Weights of a small mixture-of-experts language model, trained from scratch on English Wikipedia.
Experts: 256 experts in each of 7 layers, 8 picks a token, a shared expert of 128 neurons.
Training: a variant of SOAP for the experts, 325M tokens, 4716 steps.
Below are experts of layer 6 (counted from 0) of a mixture-of-experts language model. Rows are named router (the router's row for the expert), up (a neuron's input weights, with its number), down (a neuron's output weights, with its number) and show model dimensions 0-255. Each number is 500 + 50 x the weight over its row's rms, rounded and kept within 0 to 999. Numbers have three digits each.
After each expert's rows: "mostly gets" lists some tokens that are sent to it at least half of the time; "comes before" lists some tokens at least twice as common just after its tokens as in all text. This comes from a sample of Wikipedia text that the model never trained on. Tokens count by the router's weight.

# expert 181
router:465419430525535533596533532484385457539462481477624572515443527509479493564462432522577535480555488527471515498451476564434541476516368528471570463484527529431538549468522458454461530460477436450428467470526531526493563493497539464567452597508509500455497496503488547488435590485425506493506460437532422514533485481522534524559488493559595488495557470514501522383475483564533476496529434551475563499587376480449537535570481437442472570536549422517508528586497489537545497479525489584463447535460570476571464489525607601498477587510479484535506511400480457491528442505574476581467531529358539449381509383506486467488584533465409507479461448510524441562475506474464561574460547507517502353412471569505501467486451466617495550503506543437526545539509566525541543599542582
up0:526573497445540453478495484447483543521475426502492640455549476498535462557435400486473587490507525522469554516522528567484394490479486470478499490455486511548544450424533577480522535517559482517438558575584447454471494421572450634583538524475538478598470515466497575559473489450568438527508418504503428477450424500468488547503551495457501487419505418537489420497460506488422499336458533373532526534525544488465478503492455518487537570518474466442478448447563450458539508447502407457498482600546407400456521622487566519553519516443604491428513392444484517552515490511413548498515520491463445548457530528494486534562459424608502527500478584485539429432520532462506497508484534515547479493553561563541407525439552527513522498594470577475552590548607578508501523493422463
down0:483502536466517501542493525425540485487546495439486520496454520488422416510515522491485563518464534401466553460455465511394566489493528507507523593570468523462566413489419444549511438509511492409486567453481506514477515436527549504570419500524467576415531452483526526464501427504386493488503521468509450405573564592475492463487448458532595525502574601477482462499469529405392448434618520462464457548519582455499463565542389417484463537410444437490466400477466540452510523447497488504496527461494605413474459437575464506502462406573534576448486527525585455457446578494492557429442524497481419541584533534500471464500470546565446521445491581503574441423461601420530430401618538556544535496545564502433479431514499534538463532471535530436518484422480432530506433464509508
mostly gets: " 1926", " 1911", " 1918", " 1927", " 1934", " 1931"
comes before: ")", "–", "19", "18", ",", "\n"

# expert 194
router:511528392466518484520463600355535499498527495597538516471498500508534501501464460501482476519508563538632413589483555539552501555478519533433503578512462470471505528456423507477503518441409406457450464446464416453468543492570549540493530541473466599513516521407552593566486538533428539460464659440532422525536447512509481573572581583494518475459487517451493518393501505468466489478570569513557464476544485539551426407513565406481499479540525513456471390567473576429483438482522534475518611484545485392424490518511474605461544415492487490366562522459435449510459487517493500546424575488484513501480486417453501541480521467466433487521413434532534487561456492514421513540461526568506516415495422502517451471428481526406526477466563465396516549522547538540500457540467521
up0:524513522572545460515473472507452468561458565502638526399486499417460535418505466507471470490483496499493515523568497497533555451486410480471500476528506516500518458499360578467485536406458430516560607471522483494554502490477460455478474506536468503489471552488516512581446503491463468550544502417461606470481460370555511595572565499406543514591414529456431561476442572431519442539548495579525475494548552459473522548525413428548538536580569503436393443542472440488599528445585490532499547432560463413523432425472512525437481505479471511542540527469485511471502575484477499572397380510475544462472494615499500406431564504525512546460458434463479493471504459435470582588552471534445528476430511502563527588494479466549584518492558485528505542396447444602527547508591498
down0:504500468467532466505532500546462380421515513573529514526490454555491496528514474490565402553578596460479492531467487478546503601449510524423589508521491513537491531496565439427568454507484424478536278511462578511507540563466539491488500598473440562553505545508546560499604477468536513500556484508533516459528438450509473523444561531535540408473417468486491458483423458468453532442499515442542610433445493417523445506494462375542475437557549477434574575523538480482389422536481529542447508482423446453460540557477537572379489508557426595497557475521447520539552467494522513565534518364497503515524506470503504513473429426584472503410390579455465459558492513491521584519464596494548478488476521573485508461525561537541476476426539537519489472538531429538562446533420493
mostly gets: " Singh", " McK", " Johnson", " Jones", "kov", " Smith"
comes before: " |", " (", ",", " –", ";", "i"

# expert 107
router:452502448433533504514503506390415414588563505484507493542493566593501499548493563498605450548508540437585564488498551601425476523470501590506393498492485522425585488489492531541445553515453459485464489540573520444451522497532522490598555593374529487455516411490474535477422503503608408408530444507561479546515549452483537487540454454581479503546456429422501483450534504500552567582463509489540481553430414406539504462498445444497451535501446492550448505560438612573484498461442391453477506523478537428534482445496488473558484542469522481468451495481470547572508490547475395477584481630511577412506541390496536551496472464497487609422517401506509450471448439476432448538563530614478493516447504481545481433440602516545522514510501514434445523459505461493498497495462531
up0:535544437561520470466634497520629536547487503566537527524518501433461498493557501518556427497532614482390517479538471573456435446557459521501424493510494492505451535539443385510501495373495511527450490510436518512445462474468508601527508615557494503545495501494501451584459470450428554575482436482438491533430496542447455600537538489479512475422531472478494469532437517460511459570528503556489514556566429633457399604529479550534508516521474408524482483443564528534556512529467517513541627542523494434547483519536503461510513460535632501607567461505555540513492475492583467576490352560526462463446480557562521553537429529478521467500440430438453495475471441517505508556532528468507500536540448514444485579414516467477402572501480562586574455509632515588496496473505489
down0:395508565562467453469502530491562498533350598409447505434485451499492429512524445445441420479504494528451430505466402426497479456526489499460500545492520502531485479465467505434537435580502526465519495491506465519572450512421435471449572542585475429509495602474525505442503467464437528491512517572409492469461528505544411512418557547463498527530629515515540486500466460418457472541494558539584507510589529492500566439475433433458523444565597497556464538477536443427556639542503544369502453516490521498506534401550470448546458505561534539549482479556500474455469450534467551522436467538489428527533570514545474482544525515622527521523596541505454571464477503468452656538478440517490483571561404547444579434517391384539489490573512526512499470485534494444495534421518456
mostly gets: " University", " Massachusetts", " Indonesia", " States", " Pennsylvania", " Thailand"
comes before: ",", ".", "\n", " and", " (", ")"

# expert 76
router:467496403421519549476500533383547501492413428484477481471527490504471467460452537492430460478446517556524492469430589599558495501475515535507450576544511495540489521475504433503415552492417494558512478422495466571478535514509586584537589489447518687437523513448535518540504493493506572506572492530468482526520468456512496560551524535463564484456468537527539457484460471453498439499550542475552483585395460477553518417444538398511476576501464547556489522564565623500541470480531609513487510459438520430396437501554410511508571475484605529459509458471410524407486521624410552489399576487575556540462590423435445542456521580502508576508521451516527487511552542429515510421544519522442511416544471441514493458382441494464453473562546485461507526497476515497518387533472515
up0:507439397523455485560507480602475563524444533468553489425522547481469541518499459485466536538474504519617461490593473594477508478452442547377468578498501415574425537495466397498477565439451552541493633494455418485446519388475533540429559522450456611466516526394511533511608443496470485494446602546472457457566494545493478530594552483571515524504545491513495527506471523423469453452494521477509532501459419480464484478499512462519501527542510524554482474477543566502458574514500509501533466478508516442502590470452479557499544499617453492470504552509508494446413623607531438488498425479552536425496508518422463486380624523434547516519550473487523477567507435531542480558434486531502531417568545449581473456403440434522489495459539629500409423556440516515512463559480453
down0:481497565466446471352514466419472500517511546515509500592510432495495433543492495531576537555493445374401532488383532359518530510548581464580592413582452575441529486530550535437458516489531467416516389552498551459564555554498516529532559478501522420483546412548517481454409497533527524525522388472511438518451602453525490429473472492468462515552538498553532486426485457526501456484488501481366493527497553543515463524497536527463420431401493572476524483522516458492486514568552521472433529566465500515551478524499522414430497506417521521555566565512592489476595379438510516491447535504437463534459510601547470567561405381513473469434477496504441563529459554489523563517492491518554604588494547502469481534543524519547547407457501530504418539471489465442526450516496474
mostly gets: " Ryan", " Scott", "kins", " Stewart", " Smith", " Johnson"
comes before: ",", " |", " (", " –", ";", "'"

# expert 44
router:541570472551491514562522554544586428543542568474547509533371571528521534475551489542582555475537535560543399473589593550486542436433467506471479448565511566541438507499457533433477491420533483527496544490499478456542444524472592529425496545410459458527525502456473477453463507537544491588502552596581585430549490448558546429476451482489404602395567412478429456522564531508458508510574469518465462533530452565500439508428560485514489566517560476531520433554558496577486482412459466499483521445539481572498487455521490453616602530535534415441510513457574427612452501524518483560543593477370532446441581434488513573456498478514506574460536502471528445496473563563458577432489522473478470434562491463492528480527620558477472437461477475466516404526483494527462542536562473
up4:550463498451447515494474447517423424440456455515498538447538539461399565609488505498473552519518626518479448457623481500441442555518503572461481561577558542421618567528459580517489456515552526606452479513508424529443405511515509501550492554507459589530575425384458562524523515558443535541520509476395452454441478582473586585474500428553457458491517450436509570503475529553494549417480498514577568521500467409448506459467464509484535472465374514569549429503500379478519508601525456452506464531511463588359579520465522433552480570514498437480455442489477550526525495518555469475428531520500465433521403470471518527448495511492413383566483502536524574529503545547509515476546488516515573544593468484418506544481511481473449516556482467608517553461443511519514534479484511
down4:573592562492517527505475421471522591561496528535509590532490547587540578521486526528499643537479503514494460509604466548529480507564439504482461469602526531546573455474532505455534546450568439495460401628512486479500548503517505535484496546510406464543533421580455492511464498473479493612537621580471506523493510503468601473414499442450567506430446439545517518466500508515483433493450555525503481506575465565579556573554537536615522519583513411421495490582552441407493432506501446535525484512498456448429561478426504548553581561539468406466447572562572516479542512417497465545504449512505468477442533419572536525423431552543458553494511601513492501553477495440498586493464402555419494503486411421453424504498491557510484492541508498532480447445441440528479576514494399
mostly gets: " but", " although", " though", " where", "\n\n", "."
comes before: "\n\n", " He", " The", " In", " It", "="

# expert 159
router:533480373459448442461564442520413519469573523499473484499498433490519561516461524467471474470527570511540522505526535544447485445474467516529444516535507506435534468481552505517473560551538507561507499512495458502490466506486499589539390508516545552545420575503459566568481492532551587519543448523542413487584468494447411437479518458529480532477572425416487505441544496543516405469417387499536479506501466516502524463451630424535492532480482531505387521422474496491371530487526486555552538502419481452511398431399585537534457478525399518470468462455426470469412466557437447534479466592515563460466457408524568475442465504450418482507442387590482487507539435517466506613530540516466451567490418511526445505357537483488542569413542404495484580464505520524426426457449583
up1:435486542451458531515452554506555550484542568457559419518496547537553506514480513470430494567516548462514560453489581485418470487621472566462449542481439586480501464533557402517529497506503474418534605512540576506477523483496472509530591577472539484395422559558524514449409516578437532555542412453461421477505481427534428577478493546534509510517512501465536586366474555482532584565471510585411529499515492499394526568528527548509635539474486524562526470528406432494530498454455486503457478483475482484500541529440520498442510447469518575462479492596347488490510536481459413469517534475507504465395490517458516487577525474542493527405376507543473616571494522485588507469487518506564485502576462494482461673480590523481496479435483536504603499543472596483503483512502479
down1:507438551462429511545516464539441457447485484463523576532521510446474465548596572548474476492549629517429538528525580562486412452454459515446438517450484620470475531499515452492466445500555477574503478521510397605538515535447587407462447531464527415554474579518468506531539460496459443536397500476531459522529549523521530465421434420449555486521546547475553491496554502588423489501543525440435507463549506464576485437476426557582558533612383445441393488390508452464568521478569464464466556488437514531560447542539551480534457572545443499486460424472450470574494509495447456504537531498513504563425515553498575517483457515578499495508483428567547450457511454486472606392540529528523456445510556531594560472433545551500537571469547428550525592575497499494409556432547535
mostly gets: " ENG", " ESP", " RUS", " medalist", " GBR", " FRA"
comes before: " |", "–", ",", ";", "^", "\n"

# expert 73
router:671501534542525428497418501492559456436539553493503566502592489476493573475466523544495519466549533512607389570618503580477606452497524464505564503510482582478558515517484482510495436497525579537490451512465515468455535570445494477521400476516498444489470498467506448469423500594589513421511578496549433542510536436406531492437422471525504547528465473461482575447465515601453472547492556545541576424487471534568494483419449447485512467556435507507552476457496445377536510424498455512534480506533546550525556558440492574423446605511539505462480491474593425607421436558526520492511569430558464455479460455541468532503531461527572437487498557510490446527578501514528467566563501481578419567444406437554503471480523459529443595491470459457487410477441584512472485471590425
up0:516471437477507523461559485530539485529498493522541548422540561463460523497542584448530539478411416569485514574546563587480546551552459433389598542401592562569428508453542504528507538574463464517443514442511460495571503480539549462494477521494482540401453489539454535489370531333550486407544426614550449508475450449516559413411491494507541403509529522426504471509554538493552475537384522532560532436592489477435541474579447589521498412461548448459477513563497565521505529506558429497490523493499459494397490539492560517442514482504501532507437494526433497500478543512491467564491531483406434553525377401467384595516508405485546475487469554400467534480486476529546488520542532559472515449565513585441523490508476511421590537494488474579482482468450483563547495467518494
down0:594462503510461504583554512380520559426390533511473427587523453539485442561498449458571529570490527489471449596499471497536532387466478470451490562482482451520561452516549486448541488546430541587445642471474554535480502611491525545494453583486526463429551479461481530526445453475433513478502464544517477585537561441473573532422506555517484406475440601595630451451451533458511511469480505542546528509555442538546567436451465596498542471520455626459531486557522397562460435476493419492516462502517483475404503504438480524538406544578483501503486461517521632493467443484463455542475521438516512542530513539438506572492477509538536479439537474451493530610515472614550470547518480420494407553492547511443533543444573495456516529443516589551556483475521444491411481563503469
mostly gets: "  ", " newly", " Notes", " Socorro", "\n", " 978"
comes before: "|", "-", "An", "Rec", "Source", " 978"

# expert 64
router:551487536472489445519535494445492493471494553408420577461551572488530558558556518411401543464440537467596431455519496567444487499504479494547476506541517540594548511477539452545569500582520470509572533499481463478473473441567483419492509429595473487456503522497551540491429485527503484412581416483496443571635459467439485541548462476572480462540513483460504407517505480519481489592507532542541494458527522445470507554499446526566458428535484506428408470429437483428437440490492573557488525439466579382513522511406586486524478563534466601491422457476460421520474526527514470570542582546506409454483497408524488455442561378492456393451518584497495505410444554477479534518551569448445426548418439439547424462477552530524601509498521530438567570461580523525478476534593479
up0:458498445453480477470540475583502377477451559488537502543548486543545470534529500570517545426541502595432447491497428508525448522488476483473491481495518533470476542396554509501498483575506472526522508562507524521542479485484628532502628570464518462517435423547461557527506489435500558429472501575526448501522395514498439574549390488467521522558454565442405526522396405516421481512522473506530447490506511399507539513550453579505474501496513463413540487454515529480596542507606580466485459510570566563427475475585512482363448493447557443562446460610544577538570524486560521458570465437437435530482566533534490448600485546523518438446451512463511518512423393536488483530491528410485457492542405625544455522454510441530382478552482462571420483535469522459448523567542533
down0:516524458543429521478374518541499540594570559496427404517466453497495523495473435521478505539449469442476510497468519407506494505538520492423520508347530493568482444519540504470453541324437507528497575586538476600461490516498553470490438491536464464546498567473609549515492499582487561494540411564514428579460396521501479589519416500424499579514567558568579574579547472567541376435532511478523496481547506486556545532532615447511459515568488430402514512555471623363517513489512476481486371464548561549468515475573475452518456496469413523589507568494464482495511390512481538507512473492493500529500437462482536463530534592478457486513495479486568441488488535402519483519475470430539457463535451481466499509436500394485521520416476452459495481489517528452469468558480425
mostly gets: " LINEAR", " DF", " Socorro", " Chevrolet", " N", " CP"
comes before: " |", "–", ";", "W", "N", ")"

# expert 153
router:509509577413563432507505487423448434506570506447496535551561522613551435571596505422553466451481500507532618483458494543481443571485523559557475451455583538458569461442566503598554466472428601547417439500566449567404515537475510505595540428437464526495453512493487566446469571498532520420507493488548431491564484411451449541525497497495499521527479450444509489395507467506599510606446473421553560533549459557581523414474627410505513490540562496381551492478404516379452498461448518459495577559447477472561419456521534608574482459487486467501506531536512540395439534518454486463552501462527509429529527420520521493490471538495460532495502421556506453532549509517476514568556497593479516501477436492496537463474482536489491484421567459495482586520502584504418520539456538
up1:426559463513531475585511619423520482466515542526454594596518461516502433541524519544505495551451519444565621435503625541601406513543574434512433510434461508605496644527495483471498555441494579444542589528534565531487544519446551480546531549474487489461488570457465434530524479499520443484513542524519501522503559511449487493479529505586479590505528517538562484391428422550418488504512480463441478406351425534444507509476510448509544588567518506529405483467513504464490467499458514529482570548438427530512487400494430535529481480564522600414573430480514490510450515509483520577428473503521461455439619571491526535546499480491537472443487442493468517505550549479527428483440478531504440519497440436521371432427514606554476535492498485586548463443545515529553471482431546
down1:438515509425572473524460504522496469376491541437522524388583483445490509588472552545457554562554475552505405514505551531459518533528527527460603446368544541488455387427569490524536412461595559479563482463494489470460424556592501419507479520489493461471371499547470461525532453438459528468550513427444534520518550516511465496486428507471433492431468401491443475495548547464520514556561511394578468517581468526492433536507533570480535513469392544447532448462443480466508517570527537469509528429436482519538371502438543432463481493523461470618533497523498578517481519499491464516498455475514486541440517482488539474453465513472525518481573446497422473496547478522424438428588435457330652492457577565446490537479549444536570493528481466532525471550534558419478539509574490
mostly gets: " France", " USA", " Australia", " London", " China", " England"
comes before: ",", " |", ".", " (", " and", "\n"

# expert 252
router:585469526509540567468489469416457478562515507440475516507454415419510512502546602520500510527568485493466586524461506557518521496371436486452536628449423475488522455539549462552436445619621387453502516512526608552570479514459437506557568619518489475506534592444475533470504525434438448470552392466532533451601474460532452477482390502537528444481585477487514455479498432568571456479541424504458493549522536533450512483432556437530577557560442401597471512465522471518534462520600593513513510550535508449534381468508530532453422554514410498476463480470407500511527525533474485467502479557409452584526492427554508500520531586523467466445436563523439431451422425490463549536499450507549418500477551489526501462495466560541580571517513469475521563466492465455488561465513497
up0:531418523465475559505408608554471420461486488474583511476598446491436527466503461531483495558572521549452502506595501490527565510527446550509563437502538585547475547453542577474492559490461535601529514508542499484428516475614501479460385474475440475549621460530548492483424501415458522470554503579535491471409455519493533521524595527480527477456420527528502516618485470598461530500490481472572502427471468395480535400541508533543561519512560391525521490503417533561488471501505474551555527600508486526532530495463536527518562502472546390497510476578542568498583462494486538413508514525552557437503562382499478543517443441567381523449494424507572517518509505496515525413558505398565459375534529510541569469564505572518427530558559408415497433522512532465574476513505562
down0:526510470469456561564455532461489541398486445531584451469575569488496504467439472457572450463471469534482447492514458559496527522476455523503510422491572482490514410537506508537458541500467507606565486542545577559526489504548502520484443463518521577530460474487573449528428420399493524505465494549605544530480542449454601429571434531479514461428399578487543505447492549538505464540401448478536524435541429460560503478559454436515562500505511502442581495537440423591473598460538446612604458482452567536500555548529492446528624437399540523493541435523534570393503478491455540388437499511503528454478505385493518532440515468520425473379509484652458563493465557532520542512378471457543486499581478507509562422517549468442458520465563451485551434515471464476504463563485530
mostly gets: " million", "000", " billion", "500", " hundred", " 300"
comes before: "%", " |", ".", " million", ",", "0"

# expert 22
router:576438453497448488485554541503469588538539421546443549498505497524486570561445553423457468587510585514553491535466501472507519538526454542596463540577500547400547442453469584503486499543590534560522445535512490453434458413427451544556401491589562520535504514432466558535474536532587513392565434516515402497549511539520498431497534511572471541507511489383425528567559458472430462469463400495556446497535471532469489369486539520566413457461517519479424539459444483503466397419433560525492540559644493420455520459427488498480470555455466442551518434463541568510409499544440517487533475563448513449537553402531449494427511495537452451548456404514479562467610432471471470558578429494429533519458469536588540554532480463537535525489487476499537580519560486515448475513472520
up5:404469421510462536512513538580584524476486539424548565505482418465496453480513500393395535443485513529431573459378560517464488479513494483458545499581531532519511495515458516435500451460432462527498587571483492532530495521516416464553532480575498508460505490519556520523549465537476436501484598468526557569533482532504466535480472506552449445470536550427470526469468567486539426477570567574464597467488611507450547545455446471585478511570487538534594455537482422470537439588460598442494517455590455491451528508458545456441432449524575483507627422596573549543539493435540512591490480533520451431587477491483451520554437581512560426558475533499506512465474531534463516373520532524494385529525560518500547423550531521502573524416609487555554459586535534543469427514406418
down5:513527518499489535489427529533479500463463496463532515496507535396496510476528574577469437541430492473450412547303473525525461510522492541492504452576526477482491470532609430441556413467505493554541457517514446486466487569564522620491482368535498468541414433406524465501575488510545526541499480483521493557535571479492492488483447574512423541467486550487493580548449531415518471512487462490534506461530582577435478578421429498573408568568524457427499501555513502476541533503493450462574464549492475545542465496528506490483501501499514502495545566576521542589503541420456524445501472498479514416362504443498449570585503524522437536564503543515480486411496434539621494465537489589489469502362577456488479509540623501500570575529570606464430541390534495503549393559513461
mostly gets: "OR", " ITA", " ENG", " RUS", " ESP", " FRA"
comes before: ")", " |", ";", "L", "R", "N"

# expert 90
router:540506450551480482576583481402525473531550415564468517531422451527532568517534475452568477499443522459503478483508538462493399486572451510478571512531566498418465500478527482582524479449451448406430480492426525463491579463440489469604476597430530435595457466472465523469467489431468521486493444537548493527533519435474614457599395452496516457500557463566575490460479459404648470535479495605463565428591445556546538447466492370457446540529590432550450504549487536480488577563527508513433545580449503530528451445560566548495465516460432462506519527432428570549445513472474474440579561486388526519458535454443534509542475514508511523455422427549521448574458416476479482515496469472527484525389450589507536433490472502531522518422491482490505569516429562559565519550543501
up0:511586508496536545551526542557531572533535498485523466548435515468480519528492447498507510594481440514557518599432490470484536478528501482491516501557525525425438498471545601543432489444448462467493396544480510417500571470499557595536552432545457567518543507495540477438431487532598539495587486441565533482459517469519392400417480478544601465552536500510438571491591509473445489488532459527523486519494501412488497457464471477439499425502470464513447452505542468623361535496453556529605566528467516557521486493509551469460593541503506513430388534470492488461567448536454448523557469391492464411503597443487471515458510517549550613560487517557521358473494532425443536518464510509558583533420493503510479485543480467556411461470517504478384562581512379433541527505391424
down0:598521508510540430447492500434466544421474540634556528435585478501584514484502516507443539455502486468478556532455497502500505509500419441538458443374470506504477430470488489484493500486478621486503421611485544439518531492606457497479468570512520468552526510507498461552446443632535464464473551529542493609535505427554482527521528452574438519507475421472521369528493494535508434439489538515402571543533479548539588445500491414573466521463513506471604518446504451500486548564505502620593595535550466503437533544513574561478484515502409462451356447480533617479487470448511511462491463522418556590497463437454431538562541443529387479462489490500541483513498495464525560447488546510388538446533508556446582454484502487476507495430486545529512549551475503545467370593516493
mostly gets: " 2017", " 2016", " 2011", " 2015", " 2021", " 2012"
comes before: ",", ")", "–", ".", " |", " –"

# expert 243
router:549457527565507432499414422439494492557564611504505582554476536495510561463502498507448562472518534517633466560564496576464520474513530418575535567475514545460459478499512481552498508478587614522547482472525522423444474577443465526452478502470561491502456497464391435458466451500563547477450619473454442476530541497364569494417443447526492553472620502430551478452494476544421452541526513490602544524525550576532447476459492542510572458509473519613480453463559471390551549457413431448418432537570594501511514527396511539473430478539465538444468593458472440464447439487425484516516523497569483416480484511563429521525527398536519446494476518526492449486616445516530487500482499509530481597416469420492466473464552450535478522407498499500452545481545501514462508401584473
up1:526510486557497506477483502539529489456530489438426535518430491553548513560434468516577540520580608471578503540548497475542534479421549472518478592479465442502548555550494483431534465545448559482509560430520525473625535481428512571429377470380373448462436415452479491397504453507510512388602483535512445515513455503432510454484513567460493464550479446486564528511505480557459500510486465472469525466450453495423492455505466482497547604512417491506521599456485523478449534569427460498404515456517462535447580495419554524543446464451612524483483529485572544579484554483449511563457472491511515503594483526382507518463498433528618521482547552507389342545560506560432525541643515513509478585503403510478490488507462521582496521515509527451454521471503596436503512524444463
down1:486560492488416489561511500443460496503574521478507517560468429519572471471583551514460532593606547424604467549463491492477502502521515409488523465456455574576489548502508475581430561478471476478561501541515511489465578487491391441516389510548440565387533435481502451455497456548483549468460565573560532512577615555436404438541485553533450491499510521562482484543509446506485391423539460514464507532539436531509455563558505551439481547611461516526554607510400481435445520554476474560554380562549507531525518514409489598432438486485424468485441415510551432475467452545541504436581442589440568555494465481570436535539554522520555519502417579427505570515577520535509497528542454613492459540487612437545442481480548527497475473497449501470533478465501490493506540557561487
mostly gets: "  ", " %", " Votes", " —", " Notes", " Did"
comes before: "|", "  ", "Source", " Swing", "Two", "Gen"

# expert 229
router:467470351430593524455440479403495435523473506487564524474533417537529427564488589518500504527560422539435489519444508588537451520427469520443532555444524475524563403465550487490541504594570410480492516433480558567546451567552418479522490568513540540522524530456507520507466538423452514445576442457554497459519458418498406433472461545483530436537563444580438500443446439533550468477531477408554550563495518581459436541499526422531553527523495423603431510541472489516487402547590545550428527508439481397550471424465495559469441468462497369460493490469450429540567530542551469434493489583469492570502464481509519542494548572479468446433416567454470513462430467479462532503587536494539410495452505529533466398457473506539549513527477479461490555510491467454507558406584581
up0:512564486529462437401520473427532496494505553534471546469529433575494546533429509416529535489559416547508598507570565467427547462437582542630526459531589555537488491543534481498531506412490445517520526536412552531590554502536479438535453466483529468483508484433555549447567511563424547519469530549434447509469461467541518527478532553495456483554491406460602545534492406392473462440480474526483499447511507450485489506462533420455552444610454481513449499589459441612466418556556492462553543471495441570429579469522514457551595489479389525508460509543528580500482548472553438508506468469595478358509500536507520517506411475495508593438539456471510448633445434497501512484493533448465476515480505530495455512543488534532432511431499542588525443499377418429504534428557403
down0:436556479567507519457517482523570521527564537609444418494491410539649501361511484494555483458582501521562458421441458555499473456490436512510534543477521509536581545486431532418493523492492575488503443508526459412523519514430490492439395490462537534421513466466431584519464459473532545528484539535430575519531457442592492496491541525523524505457483435546455628540468508382411523521445514544547481379412447495504498431445410513522549545500465487428534446455474427478499537528494430493524507516466544602512550539515494458466512555513462602663546519454502469571468503562488553455585476513498533531592499581442494557520470523488516504470525459505488565440497418458466602463464617531561554463542479538437475495535566606436560526503488541571455513484463590455570479481491517
mostly gets: " cm", " mm", " km", " lb", " pm", "500"
comes before: " |", "%", ".", " km", ")", " ("

# expert 141
router:586466501477470500583560464456562411559548584513540510458436388523563548525562451607544466570507543542596424532542511533498497502497502560445510455565477470545440574545418504415450519463430533510519487476615446553528509466441489509413465542441463458435565551479433481494478549527497539563430507525518567411556441482534532503507479518490511477451511520449503416508479461584553460547517442468462514449556418474513514518413539554482527507568460439471592518485538478553424407476436449492467554466546530550563569537507571507522582508545457451493532461453566416449429444531528475555531531516454431427501555427572411559493587441489511554504487547482578446494490446564484571466445610433560439455602547525546563471500458550562576483413487396451505421507454502543437462436517553
up0:445484525504514437466527602492472467458483575548536531452554532463424526593463534506484572555511484471470507561563533426489422437514565559502547512509484450470478450503461456477539538527599537551524449401525453580439564554428593517455542494581596482489505514494499540490498531474442510503528460402431461473440499503505463453561482474516467523369514485512484550469459545513483472421555535543532539394527533621502594507497535427533443570497496502452453469491466426360522441508469550505477527435507577477476424566467562447493428551576500507468512407512476541547420474468478525439591597500594467596510450503567542439458488505574370488500528483391541586475603509520499436499449537550494489529517448402569487521475544438361506497486489434534580553503510577537499530420541503
down0:470513480556512538471457542507555575614559458530523531501571455415556571493485465485421454457593452465611435407499573452519440502527534523569535542458531529431477477470405500573468459482544500534522606566643525487512398537518408437566486434459558507488470561535605400503498416500514523561474541545456460495495470459602482447492453498452503512544490551489464485472474508401394535485486519493553442526510526516590492499490557525523502498522473496545379532553563493497420578475548418550475483455550524484530529530524501427484573494448414498495445466479535485520360470513554485444531539498459458489427550557468543470502497529459358521454466468573480418548646542542433531463556539501468559453398523389487506555528513467502537583480473461470473580541568500520549500451542494
mostly gets: ".", "?", "!"
comes before: "\n\n", " The", " In", " He", "\"", " It"

# expert 138
router:478467526461399540506492400422499483582516564358375470470514421506452488429503423517515539515565492474509505520568444491433473481528563598555396540586504540494500370510454530483419507483411493510522514493540497559494554461467504559531529481426509519435458485466477486530435564508505457411556523574560590563385467496455523525464502461542499482498470597456460560499533461455572529571550456495463428467400471470572545432523551463602513569483451536490403470541464531528449457505581460465527527455502572523409536580549473387519431564523535520583451536495476567497556455566448509569479521446492513479523486450511551481435540610507512552519470480549497443417476523499462509518468448547560493533501551571562548449489547481478511547561605447510457563463413476446464409431418470
up0:538559482521540527612527573502430452511467552554553503423457542608421481570500483505595444580580504521490468481628512456359584525549501512525448479515435525507546541543550478459448516584433536540496522475528389434502501519427468528517499516406584470514472455527461422485447434530485487502519535506454431469544543545462419531498562513519502495465445494454483552464488645530447517464579436562454491532455418469457561526504510595603481502432522438510557539521468473515523579466535475398540497459477502534488593465513497540450422519542495490554446509535497411496575544496435471554542457586525565491511475588479491539445600441452487548564516438508554544525427440596435518484561573570509496571435511496543474460396605471418523508439432486571580498433555482511548485534480520
down0:569473439455549485497409492503494484503505536584480477536485587508490498539677529468621502474500510539489524556483486521446504615505495479494508429451440618469539510456502482512502544489503535540491397500539489466426535555448466468522361557432524492547467514416538507473495402493379495386453446462496488534536373526476501545521501457487463500491475462486511574456504590557489494486482547545465529482526473447471554514441462513512502582437466459551580441457421577429465552492631503529491453514469574534550484543551493527575525494515523520472537530406549444445451540449520498603445480482542507517441528528493453522587422442490495450476532554490408479434441447506411403471520430484516554437477465528527523483464600556453503426357413580509483571391458576510432494506494474
mostly gets: " University", " politician", " President", " director", " Minister", " father"
comes before: " of", ",", "s", " and", ".", " in"